Below are experts of layer 6 (counted from 0) of a mixture-of-experts language model. Rows are named gate (a neuron's input weights, with its number), up (a neuron's input weights, with its number), down (a neuron's output weights, with its number) and show model dimensions 0-47. Each number is 128 + 24 x the weight over its row's rms, rounded and kept within 0 to 255. Numbers have three digits each.
Before each expert's rows: a language model's description of what the expert responds to. This comes from a sample of Wikipedia text that the model never trained on.

# expert 18
Short middle pieces of foreign and technical words, often Slavic or Greek names and taxonomy, such as Angios-per-ms, car-ved, Zienkiewic-z.
gate0:126097159146135143112121184094165130137115173087120103101091134167120093169110122143131128126115102149114123124168127094171111171109133088124105
up0:124158113136123117136159118135167106135134141127172165135118102150129132177172143131131124152171119140120153156131124115098125120127160142097089
down0:129130146141127116115154151132166161172110184134143122132117148157121151170121160128103141107120163138092148127135127153114153113165122091107122
gate1:105138133189145110132126100092116097115103132138089145103091146144175141136133117128118132137093119141176163127143114142124114165111162072121106
up1:128156128080151146147156132134123152130134123148090137121153073134084096104146160156133126133152140086108134156104148132123112119168156120117135
down1:136135151129130145144098136147119149115098146109106125131141143135126121111111117118148129122123084189128119142102161170130093108209094111139138
gate2:116136098160175084105087129127083078160130121178120102134106117132158126160130097104118111123144116140133165129120128138133106129168112142117096
up2:121124113101099136185121083080132148117143135164131083142155119150183120145105120115100128132124134103130151104121137103089176151107121117124133
down2:147112115089163104140127115146114146192136099149150129126108145161088104121147118130095128121163109117123146145138125103132161106103152134115141
gate3:115127148168107135151111126161128129112087133130124149154158109109146131088110083147171162147098133121168112164116131144090177117148139116124176
up3:162142144125108137154150147149109101116120102177138082146104135133161150116111134092133136083128075107079126176159144158104154113079106111117140
down3:156155120134124155167139095093138136101149136152138108119112119124111153140124167127146153132152098126150119112166135092131137123110094181109137

# expert 12
Lone capital letters starting a proper noun or word split into pieces, such as R in Rover, Rings, Rican, or C in Cumming.
gate0:098116099130092081142173158134103151105114133120125130134119135125137141080103063131134110136088136092126135116137113164108135119143115107151152
up0:108148092062143119140132114122084128136148151120141101083115148120105115126088109111129093167127126144126109145152115163173120087152150126116144
down0:147140162111145129147076094101128106118108099143168133136135158123120128159149189125083112112172158106092124134122155085162112118120112134087108
gate1:113133126128103148113128147053086122168171146139168139142128131152088131154106185126092123137136143100123127156148126097137139111138138096160142
up1:144121140126119079152098150154129167144150123126142112092158116122111187101156147117175157145165129147120141127129134150104108164129096113129132
down1:116150159143164160130100115092149123166133086126069141133113137136142125130138195141151132186150154149110097166105130144164178114124123140140095
gate2:146131110125149159121129145101099156125093144114099078104179151115116158115128113148161161107092121158130118121134098143076176154141132098166148
up2:127099122089129101151142119144088118122116136137121102136128100090107114143107123170148113090167141177099120118084166142117075100152121124103125
down2:105095140100180150116076135133113094131136174125094122102120115113127123120087115133144098135121143108096144119100132151093100173113114116191157
gate3:129100179113105114096147149099121105138121140102160093107131152159108112139127130072140137146085163108152190091137137128097138153158125141140115
up3:084118132116120184106154136163144142161121097161161109094108135203114131128130119093123114130110122104080104143115138131134128174096112105119194
down3:110134117107116130104122148170114126134122160119135122135069133144141091131170154109148160112157139140149164182128152113123139124092117122142078

# expert 13
Middle stems of Latinate words before suffixes like -ate or -ation, such as ordin in subordinate, coordin, incorpor, plus institutional nouns like Act, Council.
gate0:134126080125157112157112170133121169112118108154106108134160132135150137097120142071151169117113132107139135103102127164087138145074112108140115
up0:160129140116102146166166150150118094106086133127119134154112124101152148146132126165118100158126101181183113121103158107116136108150131155114129
down0:150128120113107127096111176091127099125159138143097152129084146135170159122131158117125148169148101120141135127138093147099161109098089104129117
gate1:168114095164106137111156154102156147138130145119091142120147140092147119106106112134112097126139097127109152181074189143111144111192093132121129
up1:098156147126120069103152139166120118123129120115107169139172125113114134168154092114136136110107135115136157131092105160099089134158131201099131
down1:134172186092123094090121137125122170144111116153133146117101163120098157140129108142084131135159129097112163161144126122157137142109119079147107
gate2:118119137142147154145136129174153140133088178153099125141125122143135140148115135144102110174138159143122145134133155106161120125084142114141118
up2:112145156086166103133100102123161114117074114111126142125124178147129164148090108137145128136095130172141143118100187150137132120122122192146096
down2:131149102128128116120131110087116160106099117128126143147134070100122113141154141153187126148186123193124073122145102152096080156145128145137147
gate3:111105145125134109130153128144090084100168101094106122133135130126090105130092085083146133113183115144100148128142132174126132135152142120134141
up3:096141075094072096115119158119115115120103143099143117145167101107106145126144112172157140140096118162139097175126137132110143134130102135129120
down3:068124135126136131129161157073093108115145129112104121104144140080102149125128121100143114135167119140098146164119109159162149119139152110146133

# expert 10
Forms of be and the articles a/an, especially the was/is right after an article's subject in opening sentences, such as Crouch is, season was.
gate13:159139122103128147137105142133187157134098101129132129164118181147102119104119108130079144121118137161097116099124113161126154124141141102129124
up13:095113108132111172106122105100072127127152128118102127155166092115122089197151141104143124101140161126162127144135145118098098124165134145172124
down13:105110072114114112150121121140153102135126142130104162116099136156132207133144070114112122151127119068126122168128088130124110128107089137134130
gate14:101158114141137151121119183150129123140127134101115114170153141115070110139133145119121135118104164114134147100143100117111086152094127089147085
up14:140111120124129135094107179144110102131144112140128140126144134113084175173142146139156142131176144142136136123118154138125101142060129122143101
down14:155174131123114119088154126131150126114197098129169133139113087117171130127100136114139129119142147122126103117130184118110126112179112155100130
gate15:127113144173079132146126110108129089148105162161133110078118163103103135132107163091133153151111123118104117136141148156173125147145109142121108
up15:115115115150143126119142119113067149091155161121115138116139095125126111114117151132145174121110149135137125136109123123119119132154126100127112
down15:153124136101134109174127144135118125110136112145158160205138109135156131122106133159159163097125129091102127119147150149121113150129143143151131
gate16:171103176134106123101113126113143121141131131142135098115108095110142116129123141105108136157102101135162111120153126164107130131144158107152118
up16:134123092114113140109139161151139196132135165147136127112112133141081140167163086093090155120107113098110142153143087127156136178126140119120069
down16:100146107131127126145127142159114084137154149146121168086110158110120084064110154161133132144142152134104123134127103158114088151158096145146135

# expert 3
Single digits inside longer numbers, especially coordinates, table figures, ISBNs and percentages, such as 1.97303'2'°W or 42,93'4'.
gate0:158128097121132124075120119135116080138122116157101098116127141113112185147146128099127101096122111168143122101169152095076151118119145139175149
up0:153157136143169101156156127092150151113100167110139151149111091167131091124099124094132175163122117143128121146078114165141118127159093122122085
down0:121144140144141145148159127114140154114153145104117118150119167132119125137101095167141155155109141114145122144107095117125060123138108144149120
gate1:140144106136089145127110100151131136135141132128104084118125128099123109137148132120147131150155142125111162112152151209116096129138124122140076
up1:127150159123192124145114139140116099115146067147125146088181112140115115134123099104133187133110123122160129153112160118152149119131172108119129
down1:144129114166142121130137105126179138139125107118132212111117083086100119130145117158127121149122124105145126134128091132118170167092129098149132
gate2:136100139097117085124119151090135122162130105115093164136122159158110154080126115097097118175131136117115104112131112154132139116138107126073120
up2:138110133125164149122172103152106101130122107153139137132122121123113154145154147139122124156123121157126131141109087167130091111152141131116121
down2:140190116092146141115171154174126129100131081146146130110155139116083156128153121101168139126143082119154131119133125123181139092120181125117116
gate3:071133096094123132149144118166138114100122117143144138141110089099101136117137130120139132133149138133128098156124096094117132130145125152171153
up3:132113191141140120154091096088158129139112100090148148166138148175208168144137136131124131101153125092121158127149156179108120120102086131150136
down3:130130153149111143151140114099120172122166105154129145153176141128175124126169141147143095160132145131142115114125169159162134104160117103107116

# expert 19
Short word-start pieces after a space that begin a longer word, such as dist in distraction, th in thorough, ob, s, p, re.
gate0:119112116116111126149161157157124143164085147174116083120106103136139113120137083079115137118135110089136138157140152159118141109128128105097168
up0:114151127132122151155149110110131173155124201136152131087097126172135141134105147136141134110134138152153137102149149120151116150097116102112128
down0:111091125076082143134133163113136157156111138114149115147147142131156147187144121121090135158175150111107164101136199113182126141135114154133170
gate1:106156129169132107120122157137162106101101166104112105152117122099185093131149115118109166141113129133100128124057158153196122171113178125092104
up1:120154187155133105098119124155134141112136167145110108153157128101144118152140155149091119108153149111100141147111122164144121151124132113135112
down1:155154087169162163114117120126127135116129143151099116170129119097150126139119144123100096124112116120084133134128144129152117113103097161155143
gate2:090114141107166148133154114172130106133166159143120101116115090153144121123102135151080141109133182129145135127086120153102115149160140153150105
up2:158082148111168147141156128154140106108084116158127082113120108162143143119117177133108090127128121190117100143112133065147152134106130160133130
down2:163128123129107148127090171092121109140140096128108110123120141119148156183143131151106088161122154132147098110141122149164079109150140119114119
gate3:139164136125106119128162101150118134117137120195122136143082112096126118137102143174103103125071153098124131122144153133097124107167099132193093
up3:113065153135113174140134128083122139138167121128146138129135173103135153153100157111137091111146141164103096139144146169140126189127149146099150
down3:087158152089144097148132146167144072094167152139093141135186155144165110140117139130115141120157099160149134143116112111141119165098117137121151

# expert 21
Opening parentheses, quotes, brackets and bare spaces that begin a value or note in tables, lists and infoboxes, such as Census 1900 (, Running time: .
gate13:111111124104091129113152146136162133126116117118138100134098100120124122158151081157154149109088138163102135136113163143123109113090160123146167
up13:135105126146162105108135142139152074108156095147104118145151141140122126122137165136136106079129105096166201118143116118113154134127091146107116
down13:105089088113132140166138135139118122120136116123098120154156130139083170099122134107156107158160108159127157131161108064119093153140118131108137
gate14:119106092077129141159113080112127111162141132134111116133090087155119144139124151130112123121095100132112120139136107131112136130122121118109141
up14:135119163120119157110135102157086111091147124160169163099136115130096152141102131143135112131106163138106085131093153134155129122110119131136068
down14:159137127114139096156109138127087092127129117135102110073097154127153122127164121128109119135105193169140117112149147133094149156144152124092116
gate15:118131052119156114112071120122123106087174118135118115134141097132150102116140141122146081119162159143147163139134105115129148136152123140122133
up15:129138137127099172129131125156104123147094154143135147128139113120128155143131161126124129127162108127156136122128167116096123144095162101097140
down15:160162135148159132163157117081153100131106095124152111113124178158154097106121114123143136120144119146115104111111119114125114140106076121105113
gate16:116164139157155127116120110085112097127098165114163127083140112082114151125153118101115131121142113121109137143123157135093144137128123090148144
up16:144143134151128133120087114096120092160105134117147126141178113135108135105141117127164128138156100140136111156166147109079149116153150109149145
down16:146145161187136114094110116121139126168126132151103159135148124123124171089125135130144104148128132126117101144093085115162148137109151133061090

# expert 31
Leading digit 1 in years and numbers, and word pieces after brackets or mid-word, such as s in (surname), (singer), and -ers, -ans endings.
gate0:135137185120110125086092132115114114158120080162133121156113134088117146105103139129117122101130151155163144136099133122109104151126134131126131
up0:097149170130116102088168162128145176162146134140135088114147088149111141146147130158118080132174119144134098125102122124133122126162142086117078
down0:166111062149137155151152123131144119116102154134113147122145129089128139130142084137149126102140115155104129132133112098087162174127151156169146
gate1:114130120154093144098180092128163192093097139113100150118122108086109149126103134127165135104085112100121130147116075148122106142124154147132190
up1:109130159167096155122177091122173150145129111125098123123137085149097108099119091113137119149129103151124114087160108139161107145076139127143135
down1:129088146126123122119155107117118160115125131158160108113160118133119143145109161129138169111100133153113089116136127107093167112105162131139180
gate2:101144101117151097132159077133162120131081110184114146124087104109105143104136135120134116122115095157099114110136158114128138155110120120184115
up2:126107114129070129141137125124134148170181109113115138155151135117149171145116125146133088126180123149145159142135095113116148114120160139143143
down2:105136088110121157149143148120126095103142113115122124126131133150114161177143153076149132117088168094072131125098110154129165103138139160175157
gate3:106153153142107120125093124112139130137107188120141072155151157142133123141160110129099144114157130157152110128087111135098166146107139085117109
up3:144171103119137141127160114129114142148162084106163159113169103145173152111115135115129128132140103130107143126141158127127092144124140096107111
down3:153097114106120120138136107143103105142130113157154134120126090192085159108153111098134122125080117159169141144127175095107122158101141123131160

# expert 22
Mixed pieces in tables and name fragments, such as oll in Hollingsworth, blank cells, No entries, abbreviation letters like RS in Pan-STARRS, and had/with.
gate0:138141150115161102188163082125126167103126125119159158156142123146122111153146140087123088138147147119108141109109092104135092155096134076115113
up0:105156143126103100098137162126118144147122151101148085091086119158107129136121176104164111119107153093147106139099138122150121112127136147138133
down0:146136112110086149123139136123113115112112120109126136112129133129088108153146147141137121166128094148120163110160142091146114117173126185139190
gate1:087152145081123114126080111127102123092141125120120132151147134132154164142133114115152113103136142111152097099125153168117131142138086070154144
up1:141101150123100175124090174123135140109119090134145141099115144163105125086137129180157134133137156145099169099086132164127119128167103109147120
down1:127112104136113095134120116113155118112070115080126101099157145119121132161169112137154137197143150126120093135110142130099103123142157131101134
gate2:107134141137143146109176122115143072142116128137141114092098168111082124112106158081127172131136117149139101170141136129131090154143106147114155
up2:094134148108117058123160088146146114132116121091157154131127111143132141172116133145109122151194135106110155109113119117166088167141109124111118
down2:108131118124146094076166134124131119137124092085113119138119153112110136179105165121086122139151118106134149128146082120119113115195152121091130
gate3:088129150117148141131131138167142109111103169083129172137137092140125177120133129151124130110146146122147136149093122104128148112105169136125120
up3:168102148098104139095116165104131110153135074114114104105181139110111124148158134136128121109119156091097185108146121143133092154149127088101111
down3:137098129139077107146140110118133100137159141101102126127123108089130157144147123128123154143131145158147113118132125166110093125162126116101171